Weights of a small mixture-of-experts language model, trained from scratch on English Wikipedia: a softmax router.
Below are experts of layer 8 (counted from 0) of a mixture-of-experts language model. Rows are named router (the router's row for the expert), up (a neuron's input weights, with its number), down (a neuron's output weights, with its number) and show model dimensions 0-223. Each number is 128 + 24 x the weight over its row's rms, rounded and kept within 0 to 255. Numbers have three digits each.
After each expert's rows: "comes before" lists some tokens at least twice as common just after its tokens as in all text; "mostly gets" lists some tokens that are sent to it at least half of the time. This comes from a sample of Wikipedia text that the model never trained on. Tokens count by the router's weight.

# expert 152
router:114136101107136106131108122154104139126148107134124105177137128126109140132120112099124140155091166135126107110142087074162121112108117151101155147137141133162115130117148091091114136098137114154119119120178129124100126136126139062111145144116118136150109162153130144134125165159125125113131115141169096162143085178162090151127144100107155170101094152113126170130132120099125112111159148127098131145153140125080131108130130145170105113077148139160104103096109113108104120097115086112125164143082137134141164101084155170078121134118101140084160145115145075158124079162145139152147133115168094110122131102150098080126114130138149091109120136115127153141117127099118185146129
up0:110168156125179157118087159129143137136123102126105125105125106151114168147120122120153120107130157092115121128143112091137124129163143146115124158129114120127080119154116139119132112091127131145156143122146128122061183164122094103130118090146122140101081103133123091108085161131153127097162082100129142167148103108112141149105120142102127163129184159106105130128149132102137100120134119102143083141137140136154121096108073149125114111114133103136122129129118133121124119111118125134171147136122163128124143089113130155137124116112086187109134131145186146148121159152131164120147066111170123136157102131123146122161135116085141086134117139130133105159122114182090192182101
down0:144113120123174128155152128143095117123143099079095135097136130121091158114130120116141138107101150127123135147121128110083092110143168126039095108125145119136114150111123129164115147146170149134132161119088129097137108068176124130117079147119105143113140120137137105151077147107143092120104134124107186212110129141162124153140159176110112119171128180093134189137163125141096102104111109139135090151130106150140107125142125138103128122117146132116104120136128105144141106151163136132133131082137147126140119169127124115121119151103139161102107149180131137151128130087102130141100124101099152154120164140097124135128149083099158143150114113097151141164119130151119145142133
up1:145156158093141135112115090106107153109109132161109145130143161130093110138112137081160117125110165082156144141114124138116143130097124168130105142120135143158177129157145158118125139121138175140130127149136147099095108135139115191121121178132160100114098140171126143115094127108171176142125147169125104134133118152134134117091158126103142136133128137093132135109094124160128110103154122141142124143142133111142109105120126141148094138072142115138115118146162101125156090113163096136126107120111131145121126175159077136070143117171099075095131160109065135144132105123113135161136074128119145103151094140139107138107111166097155079128107126123105131103162090061121152135131
down1:135138120126153116174128153159120115105146118109134122133136148122117140194098146120167121119154165151139158135147154154143137095126128125160149118151131103162079126132119132109137125133138130112115119130141115115133108133125113118102140147171111146123146126155110116124181121103188119065098152116152108115174064130130109109133162131115130111176074103113156134083092115157115125104156192075090122104126120155098161114124168098131148147097138117099134090104138141135092107124128125125149078153099133116159142114104142143116104132159075134130115196146111113114115116133123152163122154097138172094125092116117134150155109085105106114110117142114150111115143185125155111152121
up2:119149088130118104140105117146165096090147119133127099148163167110123134123112119097132099118107070105170139119166091094131098134142144127133133119097141124105105104161115133120152059119169112112137181152142099116114123172141107159125150131115137134137109107107105113120122168073120116156115120148159098137140148128139110109135117110126125164161105197111157115102144133091153106072163144087106142141167127130124153143151169127149093101143149161136116111108100117133089093098141127149113163128136147149127104117115130160159133107102117103145137150115098119120132118130122155181146131118157108133120106110122084187076115106122132096117159128121140161152106158113079166163111
down2:145098115176127094110102106104145140141126158073166140164126099132087126124139160134097146144124134141128139123157116090115096170175128142135073111169099173100162092102150104165147196080117127084112117125088122111134145116159153153104126117132145129159128118120112129088140126109118133153130104144175125157072166152126145105185119101129145141126078122163139122115175138111132150137161110135124095158153113138115159133136130118131127121123131136127139086138155124106136103109113142112130123140133135184058140124094098141141139110137135132105122122148175147138130107125100148138127159172132152120105089119121128143089094106108149120115136125126150084164149124157094120118083
up3:082148131082085107131154145141128137136106113141138117130158120126127148149095091109152132079080139133120115118136146113175139082149123133084155178119139156142113133106125093116104139140128140146134128069185111137124104106104144100126133168142166093116108137151105122158135107143147107117106142116130089181142125130158110165155132096097106122135096148070121146119191109131130089141122137142127132136151137180094171123151125156160155109110148097149107134099189118115110097123150120153144163151131123111106146124120155146115105149115086131113182180144128134186118108108108129168155097164143123128136114110123125145135137096139085130115157137105145152123086106134109123149136
down3:066140163138147086155158118125130102116107157120144132126112137131128080142143181140159116132130143132091118124051120136157133149110113104113164140073147143114140161118132109144143138142136122130124130138108095084125146089121110092096159115138092099146121116153115157145162109161165114125139131130182088112082127111133136123119097128108167111092122119134129177136143103131154111091186132128157156130147154129112147112139112154127145092136136102132099092178127145109101159136133154136109105130169106118123114133167133121088137126110119126172126121130166121193137140085117090104128142091133137107148134097165122099150148118170117145074151151147142104155124130138063130140135
comes before: ":", "–", "201", " medal", "202", "\n"
mostly gets: " medal", "ebsite", "amily"

# expert 85
router:175138159137114105089083118112082163102153116123138111132149119135103129130099076130110133145125142146094143142136154101152089155098158101100137153128128111121134108060130081106098128111165151147149112132093128135110153109129181125111137154102092111133102132133152136131127157132179128130146119152134147095147123140125140092080143129122142174153127108125136146134099159150127078124139093164102133075193146166106081127095123122174130133116143128151122140095112134101140084093129108160157113115095097118113146117087079112133122159094103148098108140100109133129092102152120135173109130104133128107138124130140121168126130163131150136127128141169135142100159142094108101089103
up0:162127125114146144124144089130090149114135128096171126103200193138094122136148114111106164116137089116108120150149125093121148127112179119092130119104144162146128135120140128178107153139139124103112145153132147134150089103129106146144182127169096121147090085134122096129101087113161133111111127123125174111116118101153144158143149141118174103168133117129142153136128110115132102149147107156118180109122185168090108107130141097116134132105145096136150091108163156119159104154135157141120105125169122147164112142113130162149093165130123134070116063109119140136150122106092132136174121115156139098120147096119117169124145117132163107115143130159132125125144094153121100140107
down0:136090126104103127115156157164126135088130106104106162169145152110140100127154137129155135123127144143097138060136120132099153137086139100122091118160134116123164151142144132127133142117131100156115134138159120165128097151132117091117085111118158148126101082139079133109109093106154151112085140084142152104115140096138130154147150141091138178142070128135117122150114133101130135102110122156189120118113131131139122201136120100122093101086133111169128155109151152110113158141104144112109144130149109123114094167126142152130083151158166184086117095164158146121164095121152129105168134099166117113113097125121139125089120135154122124124150082134144147133124142153135162133156
up1:115153171140149177088133138127114157137117135120110141154107155131108136131146142097140085120096122123127119142120126124144116078106125140094106123148081063136098123136107098151128152149182144153124136105119128151132116107107184140107164121102093129105133104152132093125133096088138140170139119105141111084094116102139147093149140136124141146090127132130131136147151152090151081123137173195139149093131122158161118131106141095155086098152120144136142132111126122114139092117142127126112077163166160075140087166145126158124154128091101132086109109126109128121128096133092105166115125146164116129097129135104123190126097143140085156168127114135100139105160095117121115107116
down1:161136136114122126126145165116099148132105165120132155116116168121114149123102143127140143134157167136144132057120165148126125117082113143125085100104118132121175131153119149119164123132185129131149108178125113172089135165118099075129137059169122120149129116124105159132128119117137085138098111150120134131087149159108091118114094121120136140116125077171159168143108128095171135109116138134108135130127140129134107125092168102144114120127138159107142133155118159171140169149097169100136107144133125123084144051140138120122136154140135125140118135088139109122096098121130081122132062121112149098161187109081146142153122104108126140142155152120132125116119109127147150126133
up2:103106092132160120147147154160153135128146113130130168164158164094086155154101124148116158132130122101127167122110124110120126136113136121131115122177146131114107114158148100139112108114139101114102112091146168143109113102109140087119116145126125123079180126132148119126100124149099167103136118115138091163159114164118098136153080142133079158129143144148103094127125097153110138133145115162110105143139123145119138118137134131177136124116106125135153103140127107137104130110120114121145149160095151123118102131093154111112103141097184116105132113112150167086122155065168155054141121138147100110113092085100197130159128112115096119105129176141158075106109176119140147133152
down2:098066126132136117131117141101124111176103143125132121115133127124149113129132125131152160110080093150095160137136118127143127141142106128077154116174135101094128138146084121132147100164176131060140094109065109122117105158090153082086169145154099134084143141130168119116117134162131119122103132136152144118109156113158139146121113116099118095145129110157112132119148153094130113129176126118097163143140118138113186160109166127199149106132092177118162116150116125131114132135099152140137145149103154110130127155138103140102105102098125119094121110101128133149081136141147168105114143102147109135138134162089141135127131135114155132148107147138102164130149121137183183096124
up3:129154120131099130103129102112101145184139109127154126121107098131137106136150118140124128171139183161137135118164131075119124135118129107098143124098108157119148126130095079124128140112116143130132134129138109112107099136111092149135121117073125101163110136132102121125178112117143154085143119143114121150124173108131143083165177114113124138108123128136090157126152172143088104085139119137135136134103053140096135131101098101161122124128089144175153095149093139116153143103116125117148108151116144161114122114100094160133129126142119090114138113150102149083101132107128159150133123119095130165136116109158141119137127165061150164153152136182090105146125138120125135128222
down3:101154125110126093092156141124128122167174116122125140107112135129171133166131110118131097094131149142103143154132152118080158124118130118112141122099109108134101159099139133107106092141125102142108144153067084137106131171119103120138145148106128172094144107178113144135140121161129097164162132153135174170143101156142131065105102123125173139144116139131157099181137131150092146109139071136124150096133106120093103121136075101166150120164133098151148137123164152114146138125083150150132101134102139121086128105116142154112122165126130107122144128141139092118150164127105121193125114134105108126144098156117141159122155131158124104087162141126140102133108075094173130118142
comes before: ":", " |", " of", "s", "\n", " ("
mostly gets: "ordinates", "amily", "chitect", " family", " Team", "ician"

# expert 207
router:175108110119178096145114143099167147128145135121140148107103079131113126129128138121155122134142147117173146114096177113064138115149118097106156121107127081166110117118084143117136101116141184134153148163145098141163164168161114147109125123132121120089120125150148133149169100121114141141116162114154172100158107138127126105163159132102086104165120140153163144153113152139116173160108138143132103117136149116134132179161111121094076141106109089178135139120150106113141115083161135127141105130127154121164133107100114094138121131179152157126152121141116092143146130083111108132131121113134130168118126096140114129101122119106147111143127144171118111075122095156125093101172
up0:113169084093112138145104096173118125124154174108140106113101083102135162160146089127137114107149144168138110135180122113156109140147145119109119109118136158112120129123144113168103117095099113096131112148130149170121095099161139151173147089122125115125148135158143159203140102120120140123135101091093160119085145088107154138132159111110134138166130155158153121145123140109111142117129132108122160165130145150101134143126118135131141146136109148133125122105131098106108122108127157107159156131130121176193141099104119082087126129129147174128178122137138151124137147126119125181108156131147133139147128110102074120088116122155175128124106056127116132104096136158082125132098
down0:093106097137138122145163163134070107140153137149140117124130130125159141141129075155122138164135129170158138187144095110138126118115140181135133137137121169125099120063130061088105116068128133141117146140120156131124123097144133095081101123127133100151144161144176075142087124174132136128150110127105131158096149153123137107114158135137145123118139136121117112109123185121160129108115110141107139117111108159116113105162156126144128112099138110170107113050123126106146118105142146120080177155142134154150115153121142124139132148105163091111125132103141140134111163125150098133061138119127095122120127092090151160130137121170138173116108125110127134141115129171120123144125
up1:099139157110127109098164134140130127129134114115164108106140091153112116101101116140126142128149105132101127135166145114122088111146095103141146113170104127156132116127146143127115108158124042130112142141163107128128110078078132101122123131166098116146101128122083150139132120120082153133109162158125121083166179124118150108102098126167140129137149141089134115119104108160100127113124127129152134140126124166132115156119119080099127105108102116140117163134092143119178114157136099099109161126155146111154110122176180136114090134135171148146140080134157083148149146121097094146172156136156136140125178140126093164150161181143130102115151154131142081124165127100131119148111
down1:103150125126095146146093083178187119122135093135142166133081161156202120130113115155137094117105173108114148108095160148108105161096157133097125127113109146143119129114143134124144121126127099142119128168149118117106145120131130124126173133109107097130130125124085126094183128159182136132094170124164164139100106117133123136134128166108099153115143109099132140142152118122150139124117129109158156116117107138141123156173124133114134166132131128167170173126133102124140141117088127128161060078196131087113092122124131103130109120105151134100152115131088120121120127118124114085148135153134113121101140109114118144096122131188121164160124144113120119126076123119113140133073
up2:116142093104143159141123097097086106144115109129128092156069098144186137109133148102100145128128129117160143131100161142149083135153136136147096123131103134147121135134127104095132108104146112164150093180117078137167114150093175128118109121157147138121141138146141155144138099119145123108105130164118173108123159163169111118123153119068085138107120154202103126091134128125166154104142126126104135119121125106100185162137133141123135156099149123149080124139136084126146145122200145152157157117121102132134107150152132124107119085187140137132143107130151104097108133124138109096133156148113126142154118165124093124103116132116143131135148119131107095082107128145167091133123
down2:115128115093107145109146133163088120113176144119098090095117075069151131095140127178141107150090118127124143170110129115139128099153154170129154094119164137111132126179136153109150082070139141132147105150106093127156114141129143128092148133116126083139105109138125132150135128142140112145138115176166153083122140135160113161139126096061103112111108147158127129142153164115089133176164130178154131103138116124104128131129099110160169140116179123123098113122140134107108137144112151109160103114118151095110129135135101135141131118136101132106137166176120155121125133161106161153146112124108137173129115115147072127138096124125155078152147151159119102120142107127129087098130
up3:134151115085121143101124135135146124102122149135115158116104153114101132164137189138119137157092173142140114120090095100102153158101135114130142136131126108134194111127151133101108125131156154145126162109149120171175097103119102105139106110128168053105115129140092112128136112129072149094133124113150081133133127133135143122134120118125128135132137114121120155135151140167123089137099131139163102152154114094160148159154074075076157170096152106101116162110158077201119171119169127143124107139144160116130128124143139073135128151139101114121086098116100111141169146177105118121121152130108134133112099120127138119143157142104140159126130139153133129107137128138116110122168
down3:095112158176103107105121139103138095129126121140137110156094091124108156130146135133145167169092130091101138120120162124142164113144128194121119092150121131160118171128114119099130081119104127104183128123158126123140121118156127139151109099095107115096124146122105112139138065131130133065104100162114096134127112114160129108070140142148135120147140172146115138149136096134122100097141110140094155108140099092128102123118124132092110131141166128196092142156128106087122143095123138108136152169113148171130112131167130120146166133067137118156116117188177105126119138099125110141173130132140097146122109140104156148175130137158140152139170141116142146130144145105107125118107
comes before: "ed", "ance", " of", "ing", "ant", "e"
mostly gets: " dist", " se", " import", " result", " Dist", " fin"

# expert 151
router:113102178156161139093133137149153117117150156130135136125129122138117130110161129108117108129140119110153118125174114074073154101153121124116198131139140112137083115103102166156161139170143118117099140130149124096121140076114115104111099119137116072136134104157153101103084089114090134117125118105096134110159130131117147166153096120161160105136117097100159108122147136148094117113122108120144140132124083118152091131111130094130140140153139132086122129092131137111161109139149116130128139137112147119120179159145081116134090076123139081162107129175110132176145111149140131091090096157140153140136148081142155131145096105126152107160138129141159131176173129173151134146115
up0:141104158116115147114136131125109113130152164152120139087113153095122141116108109136133094160122124114122104117126118144117155129143103164139114163125084125142156202157193116174119121137086105107116105159129166136149118123212120167137145152131173161139103124103115136131122126099122090121118145143135131148114184145141091117085127182144141104133139094101148104114126125143139116153094116092124101139101184179078106096108094141110130108147125164116102165099083175138133105152115102161118099146090148141128144085100134125139116099129144116123120117127108165154147113125139105155122124091113146131145115140145153119161169153126096122124124142117105176148124091127132113110106
down0:145100155123131101123101133146137095120155128167130132124122118106148132108135139098123107129146110134166121140140137135147155159089105148135160098139160104122142162110139111099168147127139164125125109163155088158120135127135110135116093129107117078210098150097145118139124111123117173123147163120131108121139098137125163165177137093135126108113110109120112145096087101161174131128140116147138119093117102124115132119146134110086114169140126156178185112116125101156105137153104130077106134121134142132103172162132083118134138126106103146121120082096132163143116118114145145141121107114128089161126169127136144085109178109139132107091130148176110106095140165122132054102175
up1:153190139133143098129113149111152089111106128145106133136109135107162119137097106116127154126127133126147129122118197125161109142132114150154138081077127131140148121086066149140160160115123142155146126143166123124100133119125114118113125163100175097123111107128146138177144104147125156135128125137128075099154143178100102126123122143140118132135101087125117123137102115164128130124106147172144121131160055128089165135168130092079103136149142115163142105080130107137110140118138121115140126145117084124166107096185101123129142144156132150157162115120138156122163116104124128122118158137098152121085063133095149161152152124137090142124145103158110091130147165087135136113111
down1:162110108156153092089125124122134106158152153138104105130125159118107144152120113163145160130112132147121123116120136160167143137102121119118116113122135141171126125074113135119145103138048105126133126128077136094146157146161131141136069111117139109131128106115157128106113102151112088103117137120127115160118062128117106094130125143105109122099157127114156112112135124097132128135198120102076124134122135142119164138149141108139149145135135169136135107135152161126159153145129148088145156128149169118143096146121135129121129105121136173126121110151151135090138189131138136120113164154095111158116130138150140147107119073118174120137169164140053118115115083083186113094153
up2:170133143117153139129117091119094111091137120129125151164124140151125097159102086179089160147087123131108124082158126134106143099124116101123145157106099158145110156157154124133111143097144151100122109156145139138128107132152112159130134122158164076137123155122132075145143168110091152116112146163101094125147144094129138083135224170144112122134106132186109145166123128156113085138137129101116129137111123113085129138115114137089125160112121120166129100138180139134165127145142143120094126124130141150159106122160150117101129121101132120115142158064120112109155107101131134152129146114115133127176139130131136141155139105111144155105127103103094165105087120157073141109149
down2:139149109119131080107145115134096111109106120172093126114128094139083118142114142117161123121151105105104156127140101117143131116102135120107167138110137121176116136154148117090142105130151111171148118100154119096124137141148101125149098070126176146149140179106099105140122139111121112139113135158162149141197079109140111158105132129112152147099152125125165164169136144164126133118053104141114156127136135071116098150135157155165115129115169096151122147088152173135176068145123111166129158142140131099130134128119162102122097090109113130134148138117130176104119104112099099183117141136087120136132120153121128127084092113122172152139109147120146148128109137116130118123129
up3:139121089150120070142072080071115137143129130154132081138151107138130132145137117188125160118104150128103078134125145152154103136110172135127131146103118118121178164164137115125084128151140144137142111141119172154152140167087141169118174170133131198107097152151123167140171183136137100148126121158112135145067133137144131117093155145130103133134109131133113126137115134091143096124114132128122090181098130115153146132131156149127097119060150152129145154135131124125100131143124135105080135090146115131132114098126111149151132177110135139104132095066143097144107120105115120144153131139125120132111108148134122098121140155134127138113121106119105149097094149138129140093151
down3:112146136127099133134128076183150132117123097153103096148133125107140103131125125104150149143149158140107169119126070117094156153136161115150127099134114167112133146057076096164077123135134123136137127139093108144126125125089143150108147149163124157129131138100093135139091075137131096104113154104109126146116148100160109138129137115148144101144119140142096104206079124113159135124122112140121175172096121113114154121117131105095148135160126105143082109142106132145121126138126107175125171119133165102133108112147123158160153135126152149130108127120111118160118123121113170140069145130151098165147126118093122183119125138159117139147153129104106098146109171107119180149104
comes before: " ", " |", " -", " K", " M", " N"
mostly gets: " USA", "RA", " stud", "US", " -"

# expert 222
router:109147160165120110131090124081150108099141129132114146091128121162110150105166116107131163154123121125108115126118125121123123115087114114138115118105095116158169102151084143112155169147118165149141147137129126108105129146123133173145101151132123125159163082128155125093093128133107149148147100134178100102147126097136108111126094129105116160154143101174125113136129148116120078154136118122155094093119140093098080102161127066108103132135120099126121120170128110147124111118160091109142092120132142170125132091160154105094137179178152131129093113141103136100158142170144140131123167094142154136161125103121185118140114122147098130149115154136194168169131114136089121131141
up0:133145148148151124106148125054157124115124133111125163108069158149130187122137167128171164093142092165115125176107118148079121123124131061158136086118118130144149132132137115088136116123182121106091140152078143159118143144116102137123147096120116122126139117100108161107116122121141104142147096112180101114119105147117169106138118140128095103133117125150121136178131190132104119133182149134156137156149140125173106125114131122114087117118142085127164148124120121131135141099136127096103099152120163109099102135125127127114155157147120135155098127093106133098141076127122068156112112143143118146069127152107120097137139104154127139143159118113155157135142143130158113102127
down0:122110186157168107146169159146101130151087145097106130114140163109159142102134136150144132151104144093127098139150138136148113112125155110131136098104118144143127093120126119104130110087089104109106138099139168143083133153135120152108152134156123085068119121130137145086091126140135114125108160096128139145126126132170172104111110148136130136138159112107109163156143096092161114113125105101139154103132124130138153120126112119067089161147133152147165138116138127142079149113099147101125144120156148128159156127124152100143124121158141126121091115081119087119174113171187126126098118101152176122121123083111163088137118101131089146119178115124147105163143195132138137133107
up1:054118145147110112135118128140123146105134080184132165137119139098124119096135207155151151149100117118150154135092172099101100128114163134130161107129154094178143115123106125116129127126123102104128139192113114138101110157119092109091095139153144136145136124097120149128141125171129151114164119133130125142132085121146124102159117087123127156131163117138143132105171095122115132126096103143149142090148099110097099160144166094135098127069130133106153113135137124108125149127170164133134144160140118076115133156139112113139134171149143115111169134137105110147119130127120133144172150138131076134155145161097091152125155102139129066115140122146137067097153141122142124146134
down1:135094112088127147156108145134114166140107151137098129064135161132126122123138145121126100138121107159089121151100118114136150129105169149108098104128107113111146138155124141146127084159121105073112142138173178114172136130107151156131133157129143105133144094122120111144149120102141140117127140146117054112126105146110126179118095109096135109168167091128095123110124121095101117115168099110157159110114131129142143112096133170137126095156098146139162162169140102206126144113126107116122162155125123109110127065130145143137121162095172149147133127134122130110182130099149065119198126134136120112134143135153117135160104100121094130102141162141148115137116113124150123096133
up2:136128097086133174116157125118112156153099139122139083131138140116136103145107140155113099109121158157144148140179086140124143158162128148135151133167175126085120152125171094135099041081150093111116130110105121143128140117134147114173154122102129129122116160115097121184175141118140120137137107141088130160135116153145126156122166133129125129115118136112123128123132118137101155130119130135102130131116139161131174152104152161159127103158138140128155125102127131098148148136132181154100183136081120113138131160120117128155132103049107109125168151133174134139131142077121087150138092151111115146118155182133085132117143149094143132091142112121137124076136136142145143099119
down2:111104128125171125099160123123136085194148141111124116111127135165091118144119141145131114148143169123118119202099062089124143140086146144073095139124121089118114105102125107155143154149173165100096115080126099175141102113130142123153129119113146135110181116120113138149130135112144126115138085067097109114130141110144187114123132148151155123166102163172146103129108162129124145115101113141115122138121107149118120130112099163140168145137162116137160129123117142115098102140130163108083162144170113135130107089089160127143117100149103135093136104150146110151149119116135139140188140128142087119111143117106119132122116131142120139120117104165158117129152158105110097116170
up3:104142143119110103119123076121125117125084093087149155102136088116115135104157145061160144144154127137139092124160144128164122124067134152160139137120100155108150151103109121162137157142115149109135136123111143119177095117131154098109136141108140100099126169159158146112130151078140140151135125103129100127099109132138111163142112109110128136129095088128131152125101140121131131108101127079115096109142160120137133139141135163147159114142135178129106130159136120071135146126177122105100146138133132133148086117110127150115131162150114141115154162141081111150101093149140153055125117112134121124174100133150092150104103121145134180153161091141102179154125135118154193109147
down3:098107123086140123125084137146133132185113104071162127153138107117149185059085115123127119127115141099143138117115155119148149120108100134137118144134113169103144141105159110139109113138143126136112154146103167102118105122151146118134093157118102159133120159082108127140132130058141141144126146149111149115124117100155140148123150115153127130131123124078142083138112157156138164096105103113099102103130135116133063104144137185161122145154131141130166089159145106139124136129123136126102151122127175171129116152123112087143146119136157130124145101136096117112117124113108166122124113102105121182155133145099080133114115119152197124082121105140112174132133162135143149183151
comes before: " |", "%", " years", " |\n", " million", " m"
mostly gets: " million", "000", "500", "illion", " five", " six"

# expert 77
router:090117074131122157133104112166096116109091102136137119103089124136113115095157151090108113135156122116147126162171122109162124150116138141158132098118118084155117142089109080124134139167105096102149137152106173112140105097141165125166144155122094150125108170115087132121143105116136096150113121176135131126142113140104187128129085093119121122100133153098109096130151115129103175143140102132090129144152136085173131118155107090135168129118165162127130131126172141131111121121133099093126135105109113138165065131112085181072131109096149112137103134123125169112123112154125152115113164124105146100152126105139153132110135116162150137114100151119163143143094111152146107165131
up0:145198124105125142069134152139192137115129116126112105170106101109110158102119146124120145121114116121144100138149125064159131105158090139144124144165114111169144174134136128151156126145114088146120094115129112100098143128108124165082137122143138134145133133146108130148101097105133111109197089144155143122132120182167107121135118164131144104097161161108137141110106093121151120140082116103158142135095151101165135172121134100106130129146148130108110134123152111152106144122149143155163116146087151125122111126096077122103143114155106116137067141143159129104128153155173155125136129136126143079143160126154139125124131144089180110149083079105109128151138123133142157113115
down0:140116134196135151171099148090113119141148104132089100124114112120110134134076131151106173094108161121089165134175117123134130142124186093080143122114113122089148128152157141109150126129168145092147142142093132133114124143117143180102096151088150110106133157095114163142151146133147144124060144143113145153144128121135126091088101157144115168148130121156095113139114114145141158102135114100160149141101142118124106138145114169123125117114117069093130167148159118136135153155112121172126101161138091142094132121146056118148127160112138104122134112145169102130195168110138138139105109108134116125115089134125154131100131087106144130114126134132132129133123142140127114081111
up1:158087156155115144121177126134165099140113139140137121161083122154147104122147142142138128100130110134076162117160158149080159143125130114151150138105127132117120130110144121102154138138125136122088124130118122096133130121121139162123147139179147128120090113112175127111118111131069124128171164174143081117145123104121110103070131145120155092109097096128197149117124123122104124119103103134154140149115087132141169168102102085142118117116122050133112116090136179110139128140082116154132178151161084095108139111101119106130116094096133094104135164150099098141142107127118125097120123119108128140147118166123137102116155127116135082118137095157105156160116106128109116170125
down1:112139105131118144123118090134123112172152133135128150137133140138172149121098155112134148125091089146078065136112121170139146172160102128163133143093176108109170163135133115103118128058117109136133126124129144147160139123125173143120153176120168109119110130141149105118160104126128119148182116135123104115127152078144153168120102115120128112167127115140111137124128115123130180101125083127168098144109099126124141158143111135113121125161115115152127149146095102120123170110133124089078130092147159118105107131125114165141153127124101150127152101117154133112113147077089164095118076131149142162102142102125122162137150159163134091102159160137137120112113118133098119057106
up2:120137095135116190145090084096129183179096107143067132156140129169172120117129131137121109112119139153151124165112131128142150156106153125101094140170161155130118148098167103080134145104157112103155116120081100115106142150134160126146150161103097110149143103134197162139073083123081183137133106129160134149142113104164181136115124132085097129157117173132108132128125116152102112156142137137098107120152137111155115130123147195101148115138159157143132128138100118117122119125129130109132166122102138115115093124126151118124158111105136108161098150106169070134119107117107119129115111126122138119138136135154135111107148139117167116118137139100151117128112168141136122117096
down2:156122101163140115133080132145118120151109099085127095178160081137145139124088184141165166156147154115129149113148092120172132130118109144106161122139144118111175146093110159154115121100147133082088086104136121104090105123149150135096101145121110173128104139164111173129123155128098144126144130125141149101132137126164118142142131106147111137126042115153104122158129110154139123159112136129115150095193146107106118118139105090128120177134128129132136129121139149115151137114089125138119095131140118143143072142161125099136153137160125124099119162125116108130154105115148087143137150117143101116107122136073127175140110063142113150144142113127148142141103154138069120131152
up3:120149187138168135095118151127105100094110107133114148146140154132122075125151075118121103146142126141108167145114154126143167151118156160155121102118091089131131103115138117085121149095132114112098114182133082121160124124138128152125135151137099100110132128125166164150130174110133125147144152104148177128100132138173150160086131123117172110112103096124132142132144096147131121108126133148124147153087129128144137170090157146141116116117125131160113108112118161128100113099136122153111135132135144151164135077115158135158130128122105136141103149111096106143110104153114177139137050142098095093102143108142115124100076156158120094158125080082101172152141100138129168119140
down3:090102141122084134114115158141104134128079147157142125139135118097139135110156083158125114139114101119127108181089109120144145098132154149152070108082136068143166107139164125121140121173126152118144123149129158100145158095187141134127121153142122116127091132137157129153170155086145121150149147112108171149140111116167130103135110105130161124099166139116159159094132139150154118102130075147129060129092150126158132121115121130115132105129156131112154066119128139125061088108082101111148150170139162128132100147134121120156178140100178083137166113132140102134097140130108132151136122111129145139144130154119108166120110149135147115123113120133098119127127136136132095100129
comes before: "|", "-", " ", "=", "==", "==="
mostly gets: "|---|---|\n", "|\n", "|---|\n", " |\n\n", " |\n", "',"